Experts of a small language model.
Experts: 16 experts in each of 8 layers, 432 ReGLU neurons an expert, 2 picks a token.
Training: 512M tokens, 3769 steps.
Below are experts of layer 5 (counted from 0) of a mixture-of-experts language model. Rows are named router (the router's row for the expert), gate (a neuron's input weights, with its number), up (a neuron's input weights, with its number) and show model dimensions 168-223. Each number is 500 + 40 x the weight over its row's rms, rounded and kept within 0 to 999. Numbers have three digits each.
After each expert's rows: a language model's description of what the expert responds to. This comes from a sample of Wikipedia text that the model never trained on.

# expert 6
router:452520541478472469529538513496520528496515482553498581441469507465448516512528536490527456551443494544483558516573453472506486502534423573494564467515552516556406577498
gate0:447556510523520489467515493573522488526415507515514510520513444515537502502565456504529550498473450511479521480513472545477484558546512469481523501561477525516438479518
up0:443553521521568470538479504535481500515512509524560538493538476544471475461487489507487543545463461498597530481516467492542478588567504437510469541524546529462445546478
gate1:525568512511538476461461540512454465507473467454412487515502558468568501535507466472534523550526456475471511434530436605539474555479507511493467525582495468570496522494
up1:457567567477500486472456577469470476504528486468453504495455591477548493539481507474515526507532433434482508437550448576549468529509514510467466593588520462535447552489
gate2:454425486449486453496438517546491497580517465502524473518508577544384550519460514443414522480483408529501509521515532539481481518526443494481509524512534504436474480516
up2:474459533461504488499436537490529512555545478510486509501536530518424528418507511463434520461466433458535517519449557552504480534536461483474482493474489472478489473495
gate3:532511531479460523460482529464522449451502525513525478541505564439547479603514547489556487471407499541448476516507448480561468471516485505479503453500429577470435469581
up3:502458468526450513526520437511537522444525564478585516533468489536553501516493487530523579513477479448433585482550547559461517428566546513545498412484504551488408481459
gate4:485430469448478488591513505434507479467508497473473422491478447511513489465519543494440471394488530421511489470472452526479420453525502543521512526491500500504437536563
up4:454479506417525540490563546481503491375502502415499424535539451531489453511535462449496487481478469391484527512484511488514507532507518501480506534486490585485536574554
gate5:482479493524557496556462394510464529490546441498551501557498490491511541525484503493439537461584464466509486440472520467470493462493485525583513482474426525483409397508
up5:524478522529457504445519595495566532501481546485456525465504495484526448470516527540526478537415502479546464531489442533539495562473529479451524502560556467546587606474
gate6:584485556459435528542524506542442507440427537537475518460522463516530432445525460433548493562578529514484524479487480510517437474461501538463500503521560473481525535483
up6:412490481553547486512485524473491477557503438481522549510532473451502560495494485579532462571507539514463563549540558525515489452501477512486484503445481523400494495500
gate7:553507417482477557448457442517501497499503552416488545458470490454544459537457442490461529434503519468599496449495466489517451478454572476519427483583486528453500528499
up7:488487412486491550493469504513491474433441558435445482478491464508501527553485495427488517497469545472536515503490440534534470523478516467506499465503557539530466523407
gate8:450492537458477476462467549512510462509536502481508462500443478487527498453458486580505432459567535499532472482482476505538533477512545454503460517518574544447452521461
up8:437542532492437457506532529485513462528551518436538448508528483508488482493545504574483496503540446493565491501556505419497508523541537432579517495498602499452487496464
gate9:487470517484452484455470631437564503486531520473515489467493560465523499485460535505534531508479497561487537465513578499524524529504495476549614524504544470535526528485
up9:528574521508474515450520533492513495520538498504516449464488472441507492442508562522406526469590528529536537482550485504445482508480482414569539542521519449509535510520
gate10:528538532548485471476462405525475578531518557508463509488581517439508498533540537515490545473592484537521563521516566508488461535590483571548501519507472461489509525459
up10:495514445403531491506509574580578454492495458537507518506543435462520521497476498506517398478501546437535437465515498504527512494534514436547441506486481523458521492531
gate11:559528505523544514499524540460516474409469538448530477464442525492444529514500453496545477543466515582495436511511530512451549548461526506509460520442514367518551451558
up11:510500559506491475526423500521570493489512528508476483422505488536491560458490494486447483491474494528609557473490476480469425476567439538520457486537529550543546489504
gate12:500429474490475467481471406536450534527512485436493422500478554417464537477531481531470468491520449539508499558561471501481473488550524506469544459501492446553443442488
up12:541428530523523481489494443521496559482550457447412498464444488508456488491506500470447430544425546560523475541559489527504528475511545497457478446487451551563455437576
Numeric table cells. Pipes, numbers, percentages, minus signs and semicolons inside dense numeric tables such as election results, sports standings, and award lists.

# expert 0
router:518582556499494479540467435466526499424478466506496611464550458541589505434589468491533485504502506545482530500576497502476531459465514473494487515520550485503462522512
gate0:473518427524468579539478503515530540501492582539456487486513499454530520426451487529469428510590450488488550420421453581459497470511495489538490485567501502522558381465
up0:516501497502542378458489586491493415475450462519417537476516485475552466499480545549493519537473476488514554462540561458450508579524491447470531507470527485518566509505
gate1:470486556533489516539484551557469521505483529433484443455509508517514552445594446464568532461552511511501511458544521547473500588530431478516486498599437605492400497477
up1:506519522482455445544458469503553460492482560436493479489507516555451595451543451441515546566492490498501484448507529464457524512546422540541522416514458538448439448556
gate2:472514446558473493475595493539497535476481523466516500537538470438544526528486516479485469537528534443507489519493481422583542558499403478543512500443539514474511465569
up2:499457522486485503439573419560534557438530532511473404471516430448503523473460508514496510546534478478514510512490478534486522523506454571502517462469528498488588481532
gate3:543464439467523528471531474468489501422494535460539484502466495505571457522559467444499486465478550487554466535556409474592518552504468450527527529491549460439488507459
up3:516595476613529555554525443501472522461505478485484477474581526484479497533476590461519449559574412508518532515473495541468500503588533534481505521492593482530556508511
gate4:577505546569528508520344464511436479521497478561538487576534531494479519449490548525420518482480430529469508497516491512549475516551531460370511419466465601481531505468
up4:460587419476482508523429497516499544498513466558566440496448523481531547468542554472531487520450524423463506463563473531512478496503431499433510466572531491563418469536
gate5:575522555531475517500541491418561415520470523469577506503461471432534561545449516516514465453486468476527502489504425460554500481428573474534439527538550474530450482462
up5:484514580499547516491486595521405553480518483525644519499493518515431520495481416485466465553497556480535492474556540520458484509480476484495579420498530486533471439576
gate6:562465512561499547565507510513456452520525475526549497521491466497496476501551486500507497498562476530444522501531520555441516478436434494437468408438618447493434473518
up6:524481452505488563579478495479525519507570482542576498496527556513525602452503470475438495470502506517450521483545544503488546495413369477459523513554571556475487467463
gate7:561388536507439546431526439462492482490498525511508489495525511469485568549436489513472492485484511478565466492510444587394510534510432496463509535372512513524500484466
up7:506568467562440517476455494474497550466502477509549535487510501575533528524482537529391399460504466451546479538513532517481491547531492434491455525421569517515546460522
gate8:545475461437492543509530503483503514535530564528529549466523478537497469500470508415480473489504462502553512478613586506498553469524463489472589467399453468547491559487
up8:571485442439481450494445513484452509588533496520506487441545499522538499500484495451569435529542523461549535577480510491556489560509457520548507500413466584477485495518
gate9:528481503415469530515494543468512520502512504475493499540488545632493479453452462452524478515466485465559489503482525489519479464467514512543532516455499454515458473498
up9:471498513626480486421510527520489451460505529484506526480533544508519493519554443525532478511481457476481487511527459541555551471573466540444497451493488523480486508501
gate10:618534494538515471504513432475543516486448514534540506538507512482452450522517497486495528464556499472462464493438495422442480495502541529474524561423548595458500454505
up10:422512463526478505508464511509602536425516493494501500445478473490509549468518495518413493565518564455491547514482511541546536517526431564569502520469460505465529552530
gate11:505516489508472430534541428529502467462527456559462438495467494501457427487499482517435526505525491505509531451522540507509436503534457437511486536573458475590464511362
up11:524531497451511434526478442544428445486455381539544482487425465474512542535482442649487516510491530531430505464536466526480469508483443516490560567533509433581481488439
gate12:505489487508513557415449510524497477403556549532449472440504453512556510440516439469500486454507525615521582526491490465556498508493537504542494490417500516484503476491
up12:506511534541490520568493507487470540431504519523487579474527534479507440543499443540543536509560513508507506533495504489485451465493511572551525520489464506458464496526
Name word-piece endings. Middle and final pieces of proper names, places and surnames, plus the pronouns He and She, such as B-ingham, Col-son, Ning-bo.

# expert 4
router:414526513570542453536573484480498514483537494505515501521476419461495472491552474444540489461455487479475511446477473527510487500531397465582533510530514550508465558505
gate0:534494546553452501531451457567480508508519445443513465429499534468439551423527448521461519484470426499490534504418480542517495548530535492486471463589460542448549468558
up0:530550532607411500534462445544446510470514464566522544490534536528522470438452446574471397499553486514526563491497466589521505492526531531558518405527483510549509531469
gate1:602522449484537478568504447540466550532495459459557504498540527499489539581543450524458448421542506472451532580425500512505517431544535492449497470536496496465474534480
up1:531469480524534374482515407546532502449552473387561466554473460488455439549568428500434448436476502553502538535452437502501459486511541573458465506491514515474488531432
gate2:508525509434561460521470502489447499505539496487565541478500554490508507511516508545584508496417459482487544469515557480496540409510456458466464535503486460533550555455
up2:512504505463489526502511492429568495503470459497467504497565556428533508461514530462538515440483602514500451558492464496514489518595479479514569431498506536445492510515
gate3:484493613597606506488474523541484507465478445517526501512468502525506456530449498528508510464541507513493475497510545463513492564486483561514528522512564467512517490423
up3:511500569477453474468557488491499501471535553508523479508531483460516480466515511500484465506542473487507488530469461518478455501487526429466473460566502485519511492554
gate4:455489493452469555555497556549529590510535471495545413465525552601471468442473449465488460524522500435493549513556504515467553472493492437476523546512410529475518554490
up4:483504552508525510492475498521492474510512527516463534514556505412462515504498511492508462481564560531468435456537485488508460480482469419529572443466528492560473531488
gate5:492383553525478576499508596488500516529638447521554550458477469467487472511508535442477487520581541577530550494494462496548596475565458494504526531563447499503493497499
up5:479507557556528533465546466462439469520472496525527481480523501572537485587525500522476455497535553482495576439493510471456504524503566471511473511519492451498491486416
gate6:514538482497506580519405502534519558433512427502516513555477519460470547598560480541507486439473524525466463493492495444555452581471488502581500487482494474480524520536
up6:471490491478516553554458570532580515484429473466545455449537560536518501503565404487598487489435502514518499502470512440529513540536533540583559633526452505428556546452
gate7:504427512537541538496527537522467461567515548506503568509487504521480528515535475461468406425527499528559509504478482462565491487507565513429518514506429552486514396406
up7:552491516463473561511432498478533455516510451516430478505472468474465511515555499404528447476559453562497525487457534507467508464442564522469503536530390545484534433432
gate8:561439589486521449548491418530410500520479476588484520570463484489471442512453514538551512448568520542462482484451470531514512413436474523532529503466431487507477495491
up8:483448542462449524600504541528441500499509494515522423549453502422383504424431517472455476525506511529494521459551429535547550531459454489494558574534449579441492455498
gate9:463488510481484532545458420488489519496519492567493475505548543462477452484504484491471490511449486576618516531482521502457471466544541549471529458471554472519454496474
up9:502472496508546504532546482509539459492502402507543513453462499529504569471493547494558505523532457438430522527481447540560463514496534494515435581519466483479559465487
gate10:533497495475513484516493499575463505485610486524534471427491424535515496464542554542561526484454572477469562462461455462510485487538498546493468538563493489486504485457
up10:499571529474547553463382493481521499485493500575516494490464457552492469544514449574501469478542553465529524459491512552497562496517575465585547566473436505532420487500
gate11:486481464515504510491560574520440477493550522470519536499526472440508568470550398426492512495465490465535523487481590538575527515541470451517470421566502426539518537440
up11:549507524531500499587520473496466522488471516498551514420474483493437511471637483480497496509486484476535475485530477454552546521534494633406487473522495528499491467455
gate12:483549450520512502439540442536478472475494503471585464565589533500499532446525591628493412459476464492467538466487540510515456469558481501453515559530496485528439502493
up12:506455534457549486505475510473593476483538476528471471511474543473493490459562447454522484531524518546515483447540525494556445480502478513477527486483511494504593524509
Conjunctions and list dashes. Coordinating words and punctuation joining list items or clauses: and, or, but, commas, semicolons, list-start hyphens, and en dashes in scores.

# expert 11
router:509603533572481510527555506521498492436529504528542573468524456475513517460493449493579479513474484567450578454527474459521544497444501513554530509517514447469471546463
gate0:530516479534470504490483466465438484490500512522530467598504480451525514567480547512480553449455484488472535576499536486500566539463522512496555529481565495475561547568
up0:479499530511492531518462574502581558534492440477514555474459454509520496436519408501537439491505492469520484499468549493462558478503499483457496447495528528493445477499
gate1:534506467447518463562478494484469539525558509501518412498458432474557502557457510487523532491468536491492525507401539414428484480502505458462478543460521523473499498458
up1:504513436511549513454464463475563504468499468488535630458543506513469508477508532461486447454534493525484514496545517463564532523447477495510522547492584471519474482512
gate2:539550537484543578489456507454464508530469476425450552508427437553522461466515478500487406463448517530466474458563516522593548529463644448492502479551552552539517446436
up2:523490525549592532486506532481501462488450498457582515511504484533497491501501497436507479490562477471542422500498504518492526489503591472498503533467528529497501507497
gate3:425587500513427551512477490559441487460453510533501481552517488522484563515456492495510501573516577525480466528544489497441499491421531563516508489450516467543509477563
up3:575479524476634490502526472465562527492514496461492520472501508497450468485534541513469480442476451465512514492428483510550523507482455474528525558487530562541493552488
gate4:466544480561483410514478411529494494546468558531546398413393593456475428546534429448485463519559566508477498546475497521462497438557566528537490488530457553503545460437
up4:543540519481456542499539560439486533488540474461426488528623520492529557491483495509533513492491478560536516470481539451457521539431476461464529516476575487498500529526
gate5:501502516473477511548495413520528478478466495604537486580463442520513497459490507516521515530592518528528489519521510568429562476466533550456548551439546465528409534555
up5:567487462496459510530481482496534463502475528532507515549504486453576525467480541485459555497398430534502460536475524572510498594352476432468460443479550600541487449433
gate6:480484426542426538455542557590473522491585525466505481503529478548480490556506485466465470529478496522466544371515490548541513493497478489506538519531539446525411473521
up6:551552505480478504468465463537544462510441554469505523520468541513510551443529533526535498382560460489574489443448518516512491512488516508472509496514551445509540498490
gate7:500489540453529481541507513459499465533537467536590460505518485502496474433358475502487471505525542458403451502480524490500509502458456483578585521472470499523517477546
up7:490430544488395575556515608495458489519521406423493460523423555465566511499570494518507515500525468515579529510486501527444436487511473498494513538501547477579538421455
gate8:483439439519526488465486533570484528463535492515509511488489479463536514517517487506515531520595569565552452447539525419477480398518541532511527465441516574364515512500
up8:489522518507458562474506497491516516439494522466485516499535496475440507564520539453563512547510537450466478491480423504488482525522518522489459481539509438556470555498
gate9:465565503513505572446518481523484522524441513518522560489450491496464466508488519538483548462514511503494483477509450533511520518498453470556455449576525504523516543535
up9:464502514496482539477474496518549522414499518493522468506456542546468471472519513588504481424521535507530442481517441496510546518480463480565563516570512562492571541538
gate10:537558526526494530480493477497543521452481536454530487480535495519510439502515493488492546489490462544547461482492430439569494544412475550530531462517559442522469541467
up10:522595519550527564485467479493462517578499498479501514492511520502469444542547480448475537432498490518510426453467420451525467454472438532516525442444604495553517524511
gate11:517526558549551535483529562474464514552479518479520433483466545449505492566548460510487524527515472437492478509507503460499500452547525556490505487492559544520405402449
up11:513546530494539545473490537513509499525453514490495413504420532488496535470536496479543505508531487455518524503478559419486502512477508565452547508446554587561444424495
gate12:489492540454506528508467520536496545467485435480507496487525493556441513432576452496542430418494493595501466475370520426518413454549549546493492519474530527522550453417
up12:457430508471465560459473474557485601502515488512524487495549494534466527484442486497454480440486544457503488480465522504548464464484484483531462542495550530450507501496
Personal-name starts. First letters or first pieces of personal names, often in cast lists, squad tables and credits, such as J, Al-, K-, Ian.

# expert 7
router:495502588544529499548527509499488636524505466557519551464528517515505502447597448497496477490480476596495477474536505480491541474448449513513522539535509498467507492465
gate0:472445474511526542472481537583406431503535458515463433488532499457508523532513518439458502501484475475549533456575490458540515472514517448528526447543517464497433549517
up0:439521538515467551448535522390555479512476486481565603534452471521548482496455479533522499570501469504506426572464539539472493548460527569501480543487498511538530411463
gate1:542530470493481435510562509480466560571527482447544563465470528496529565471464524513553474577571445514430458446497525515479560493445547539471533491507459449512491433551
up1:524519573450500519500511518499528528474470473449467563566440502519493495460457425391538544472421523385515609465538533511530493508494488442508475565527579523506616484439
gate2:465463483491445527535503470544560495500501503494431535418434437510542467482484526546523576452498451485552478513484518553391493466462433476545503525497460475482500466470
up2:529523479480497468508464494512520494493561465508535538490560458479473476504566515485513473525514468448531524502489448510527479472491550468486478451460493482446492425548
gate3:499470497517447454541483519477389521488502569485471541497507466524526477475534544515503453484453436528462523458508455534522525548556541509518500556530512466441562496482
up3:468474563524485516539497505530544475568504454575510456529498537515499440515495463441493488533538550428467472452478471528495442466476500469498581494544514455574474504478
gate4:498511462506585479471497440439476517425484603536573483465505516525496472440563443532476507454497518516537502510526464543432534414467525533539509481498492540456462461544
up4:423513519509516490509492521491453497544601546554518465448548512563529506467521521538446485517530458462493457418554483512544471455532466427491466486443466497487490552519
gate5:490523468517536496551464481549561455493412455532535517471528477571489454478498435469451513557574469484433488528487599506530547565504517407439526465539525502506500519529
up5:530491513468506502534464463522527471505532549516482553513481494495523534523550537590556465496459536483441513441515500472427535382513507480499407476529470514501508529492
gate6:554520482497529571521519480543536458585546520486470459507520525410584391556521448481524481510418562437517558555520473508520540555499534533437530544493471478515537589465
up6:498503479503580576543462514476506531457537537416510524524406518474525457482511520504491545556501502497507460449486501502510529493574466496487544502531552521520491519576
gate7:512421498493530491495513512469507547500421483529440523483526464528445484507563541454479532478491496560442522564500581495505468537493512486504571465494465477460496469419
up7:568508507448455549510452484477538440525499518457473476508518531484528488465533518566467530493506594547446505495496516556413483451474485465489410502475561490502556422518
gate8:456463503555473468523475554479521493522540496503574573446503482515558484492462501540457467505530494528485504477521431468533487480461413517503475546529435509547542480518
up8:498491495486461507519458517475556505559555524496526495418548522521454515458527569528489503496491501543579450609551437518540473473455465568422534501526484527511439445533
gate9:521532478542538541490509400534411483597571523535483505547499436427518503561478430495485440568509508466458504529567433507543482464506443520529511445538549437473527481514
up9:466551470467456510450531523510498489543462491530540506551490542505480541509505446540492504534518537522549415603529468531491536484463483632475517476483535492521446518442
gate10:538497506505525482464526482450497514471402486483523515457577519471479499517434542459486488479455551496489549401557462468639491522508487446516549563527522493468468517446
up10:499461500480545473486530472478453522483441500462566515495537526483499512478467545446502524498443509521493518510560452418569446536537562493480529528516513482466512510448
gate11:485561462447541494511528462497434509529429552513491436494539514454457512465516540508510541461474418492512519514553436535465533497489463557458562509452476549474496546557
up11:525524525450584465451461539486522559508494462484475548495525609464508445535503519472463497473553467545550488553490471513510550457531515478520505496491579548501528548486
gate12:491503534535495486457428551531476553468513531430565500550522523470555451502372533443556523491414470500493504458551448485453510444546484440463444497454530513414481481528
up12:517498411527459505533545444475400552504395504481410495436546495471517504511533433597465472524497493538530490499570524544482460556497538454450498435545513545526509513507
Mid-word pieces. Inner and final pieces of foreign, scientific or rare words, IPA symbols and byte fragments of accented letters, such as -ium, -ʊ-, -ers.

# expert 12
router:537489554517500489516473472522439478462491562577500502465613512430488427459583464398479448475467503466515528414569499414561568454445507572535563516518543454502472483492
gate0:468504460521475499533529428390577531538534518543562464512516543589477421545479499495505431472492437462448518487437581489549490477526498535465580522563522478544409511462
up0:482520522550448508509515538535509492541510573459529514551549456496519542458469476496471476470398479481518517482520526533495508521454522487464543452494525478480517459517
gate1:501527487504556474494506530616515493511469443480529555474495473422428527557484481446545465560464449503546559472491576500556527517426451490485425500492454465477469500492
up1:448589534507534425531451509575450474468476509467490511477466523426463450518502431469484438460570484522506531492529483444529515470499500477387469533443493533475547453496
gate2:557507512495476560469463536529433548506503501513468459435546451451486469463544458523513569480466534454473507505491494407472409477509533550481487494497500536498523551504
up2:486481547512495471519499502498467477489518529518465511538476493485496534411533522460479504456476485480502506548510513480540594483465522486406594466502491446591522458505
gate3:553501527500515474572502471449480508523496547490515509498475501515570558578516517463518458521528463476505521445482521448468523473548458469485465467564506523529524548547
up3:561522493559467474557523511448509498461504473488555546514456556463491547491507529585455478492509481562471478471498516474493519505466483496487545540508492547464505520537
gate4:532492443495592495466506531494546473484536521509623521481523508515530480506485475473369555576498538486540477537443518469424476501431508524534519544479521500530474509540
up4:507460470466495484518477532477453492458516507435462523572463523518486553491463511435551483503432554457477410501431538537509533478519503491482462549497557467545528468470
gate5:451560557484469502503580541520477490393458474447502588539439546502539560445465527474525492534426482463467481443498443408474472483498507533610521504495510563449493479483
up5:581542432514543462511495458499477513548559512524531440470551476472528496589491492502500575492536487543541498598514483524458523542553527509476529469562492444518516471492
gate6:449540476516535528528455549512554513506474445463405475531527471561383473511508492437430469536510526533516448449538487514524540499568511565458473498475531505520495526468
up6:484550468451485450509440466544487516465468489500444517492538459498488525548538462464510491507526447519559560459515547455540423483426458509513558488481567507486477504471
gate7:593490515506556470474444424475573524476454362496572503395524511475475515453460442487527559512509515473490441503433454515512507429484483554553517505516532489475487499528
up7:460442436476499572464487499502551604510482461495521591478543483558529535509408525508545502515547497486473447469541472441416504453542469567532461440489530478502499515487
gate8:500488569505488565451548522502495558557525510507523518462539552470489561520507580472498482516486552514574453505488520491497478481459516570529478526512425435506543501563
up8:510422553519548466504447482530502453531507501490482601515460526460518438471532582449527509434508542476536436471608453549516496502427462579466502468475530464502519519497
gate9:539475490548472531438481476523455473502497533423467519531526480481532514571564481470516543502481526506423426501463433515587557450538538541497515448423488528521437488450
up9:605531488518482513417480418573434629490527517547493557506511506489500446495551445444573452555504515525534538480449454530553533453497501599530484475450534555489496472475
gate10:460531480512497474537502578473539522600499543479453562547461441517457513502556564520502510552473503485502537538456533522574555490517529527477446568490429468465426479518
up10:525490495456492475430453544420544510548490466490502501587539483528489467497474522496429489488451548509510526501465507512513482488551472531477491527496550486527508473510
gate11:514429533526440561479489447482520544479528493507465479497479426498579539517533498511511479512508523506484551469544507569474489506469450450446495467502568515445485553539
up11:493508547456536551529412475520516535562527495488530425419455486496518501493497467489501420433454489438576467529447436492491506514525446385527456550481447570517579497563
gate12:538526455535514470472456497544548588489460558498581450499498563537508466518541512510453530459523503491445542514494477493470485504486496394527501534415580415521388491496
up12:561507495508432477477527586480527480498469492513459510446474569545477420526542527482567474471494474468504518499540532452509521471509401482494526432458506463546518535538
Word-initial fragments, paragraph breaks. First pieces of split words and prefixes such as de, dis, sub, gluc, SE, plus line breaks ending infobox lines before a new section.

# expert 14
router:521511504560548502454518552513532494400463553505482549435534482482493474529490504437528520463528491529446523499531473464516506502500487517532561503533520470536472459409
gate0:537518544531531449481568524478468578542545587476417483498517482511409494469528485536549525514487442454545443480461534446458433445476576491432426499490491566467452549518
up0:550537530490508513497458493493477460502514508444547503545593487540457548385478507499472484509444529492516478558565554491566541497479506507526512547472490458490551474487
gate1:469576524496571544529495508499496544498470442504536405466518472474512529522487590585539503467483475429482491536458510524413430458517412520528512545483497458555595479530
up1:534510497510471488435562516503473538542497524493480469466472521467528486440469471534469535513546470517496483513466560473487553514470556439506462451477475524473384481556
gate2:433536453454505533488493495509492567500490488565439529547526522528420465474542496430552518526489491502503516442472483519465447437518469509546497535529469426460499427490
up2:524552521475524529485574628426495514481486485516547545522522572478454494512496507588572471483498520547500515492408432518508537473496493435480488430472510534433509514460
gate3:541462545561462485498467559455480430512455533449485496511497490506513472484448573441515489496508477553483520416529482500445481491451494437454489432499512455540521407451
up3:499587527481480552470464490533454460506545461540529458509458525497593448415506490544487584507490498517507526462433463455494496467420545463534567476463484500506456506509
gate4:450530529513400513510383550540491490465536587481475459508519458437484420502499550448561518448492463473423486546453553577534501543543514431422560531525440511497476551531
up4:529481475531473422534488510485561432450606583497483484597457456489478535495463509425541528490496504533524422449476496514497559537487500553446515580533541498517435491486
gate5:477542507488511519516535545498490508491542500467542465554452470519474463423453471483538472459423634527424528491488537426483659466480510475477531539534532445415529510466
up5:505497494503498486452499467537546549452542522520514515428568462448465437440469526462494534591468512527473485475458499484462510559564511516502470498494560464530526531498
gate6:492562443494539454509526506482558532471518483491460539564501532582452475495520446485469476410467484479490513435573437433485473471494524487500443482510487461517462471573
up6:547557489501471548451494521476444538559497516507490514517467445471426501556547609563497504528496521440457500511566551446489525551540556579540498494562504498469619437580
gate7:490456448511485549530491516549527452576516496468516559503479488492502486508457517551501502541450445512555468512485529463443464463543491510577470474486500492455438512509
up7:500561490529583444469497461406431548499558446539518472483493464475508479517508486476474477505494582498503581492490441554586566544392527460416507497585460579501528491551
gate8:474471496471459474515449550589500503485461444512498445489508511489422467557500558503491519526477538555534544525501505571584457486493548547492449505448518493457508497544
up8:465483517577475478523463489481417590532511513545537461541537492521438492514528502412473482577469491457539506474532504486543516413528522500485488466569517504442496427511
gate9:459545513483534517507519499472522504467442452437470485555451500490522500473539417515530511458589484439512475504541463531487539416536522528500494543439509445466513505479
up9:508541476540477467475494454529464508488530515465548453482472590519503420533598517563451525517556526423439531486504534547550479538502556518522497522511556502437506519461
gate10:484475515464445499491447495434470479509480482522507508456458486471515462471488537550521507488441443482481594518418493512568522490483490465450503563485536530520511507511
up10:497480480556527557496501544469498524498604550480457480439485592500483508448494470497528482470467428463526581498501458513478473435577479522465498513524508418524386461548
gate11:494546545461525520580416563460445560581529491523476482485544487527454516514598449525556617480417476578519521509436581524499492453467521466473511462487513536511525477477
up11:461472496479460498532508549466478518541544491481453511476435470540444528480460547472479476533491457456447449583556561467510460506489550521504539510485501531491513522494
gate12:428453488525561472477508463511411558453506512500454467509484477557544474441483399544493529471527516487452518519471474551463486468496456477481448483512557526477464542453
up12:532513463465484525533522478477468485484439501493509495517518483489463508510552510504564504373477530601501478526456484539434510552479481483482471450494472484480509507503
Function words in prose. Articles, prepositions, auxiliaries, pronouns and clause commas in running prose: the, to, in, was, were, that, which, his.

# expert 2
router:509486495508526530545465491549499470500516502524563524445463471498548513471532495526547466500478500502444449446509458419535459486505444465490527515465486485449447409470
gate0:495481463532504461492504499478386461473510490527473564492465484511502447525536522494441484506505500516545465469456482453464462473517467427521522488519521525488413452555
up0:505484446446466490532471417473549464607507421484558484473411502473551485552477571461518518427453526543521470468524500575517504487514475568525551534468478537542474499503
gate1:546460597489531528553502552486499490506586463535546539435449460512488542590491535521456539473495425487525549538500479467508473544499436511483505533581613495496488512535
up1:515553514561422454519504566496546499432526466573523525471448493585546560560479512535480495496519539471507459487442457450453554477477429516449503459463494462469467519485
gate2:522479458496516474475541456469518520462459485511463518513487471462520470505514552530521447497530463413513463559497538473516510492502483504461555527515512534426482564537
up2:414431465496483429470554463448460472516453509455494470427537619528491441518494460468482474490475435480434478488530528484467471535511443437476543414496516588516493545582
gate3:469451431453556483437463539468485503503502514475494480504593512458438579434497497426485497431508483536513488512460541482454547561515478488456532535489510573447414542514
up3:474470452468523451497468498474503461503465541540462516467584438459447572443455459436544483524496524578505467523501550489450490572570569449492545440422552580472455542520
gate4:586502534457538473478546502545565530527502547523579490503502501464483517430576454526472439478523512504483498518507570524457475486467444405481569528494462479527451515517
up4:494528523462514546491522479461522564552493510541554479457500471487528516457529528522430523503487491525501501489587591544491456478480486434485567560497439523453519451501
gate5:471499468469410396543450502470541585481426428475508554430591537480498498486479507564526519581530520514480507485506503508452528489467453468540492481498528468546519574495
up5:519478451511550526544490547521574477474514484523496540468554515516541515560516470468445480507473539526499522486541487411481427494497481619491510502435516475495504440512
gate6:500489553521483465575529496519504589599399521495531504509399485476519512478498399533486511482459507498434444551547489531539510455478452471539478523467520505400543509574
up6:460520530484409449519626501548550494503485513514559536449510427555476444517415511533470560454498516463499514585504482464511526482438519426466529518437477572485456529475
gate7:518493469498462449531479463496537540536519561513516589496513526464503512489479438559463506434420557490484479424468527478539486473524528609514568467528573528515491506509
up7:517454520491500474442483598499464519542452506430503568435467553410490479469522523505526470532463541453499478466467547525557494578518545520484531523515502565499428513499
gate8:556488477469539428531497414489481564482438543545398530560476445452469496429518556503528428480427514526464501504419514534477581528515480572488521496513495455442509514416
up8:522454543477483434505493515505493560534480592522466559471482446454438482494529496507559433508513496549516528491504456540433466482527497543529507520558477517462533523495
gate9:456535583462495442524510471499471475494493518477516462529498423489579524562510517551456525466506440488535567510594446489476602510534496462512517450491424474512443551506
up9:454502508492474442494483533505414571494476502466520553533443492518485503494540510467489473468511516433468489547562521469478573542502526495416564448554517576454532534473
gate10:582485498505483508517522538513479532463509423472529485495464518453563480477456493506492500428490473443572466526464551433471526542504485500554519519468551438500448586425
up10:551517503561485507554512549494528526533568505505501496540507533484475545520505585554516485536425457544482508591450483514489465473469485500474559487524501417494463483491
gate11:454528524458463523425467486520511581490462411548428439477522426513502528509518488470530491446516499446467509521480512427579479541502529553571386488482475539432521496497
up11:483401477515463423419501493508418503464545518458469509479551478494552523446453474473478499457458516443493500527529472537469463493553519472449513542509542492456430480552
gate12:492464541548458561447415571467567508531494565486496457508504481479469500484536526574524508569383501545523422508512524508444485484519479498533484511479571506495516499556
up12:526519500432466529475536489464466503442518475518508512515465514543549463512563535529481521520525528535516513453466444548504501483486480516458524531492511481540539587526
Column separators, institution nouns. Table pipes after a header or label cell, and nouns ending institution or event names such as School, Award, Championships, plus particles up, out.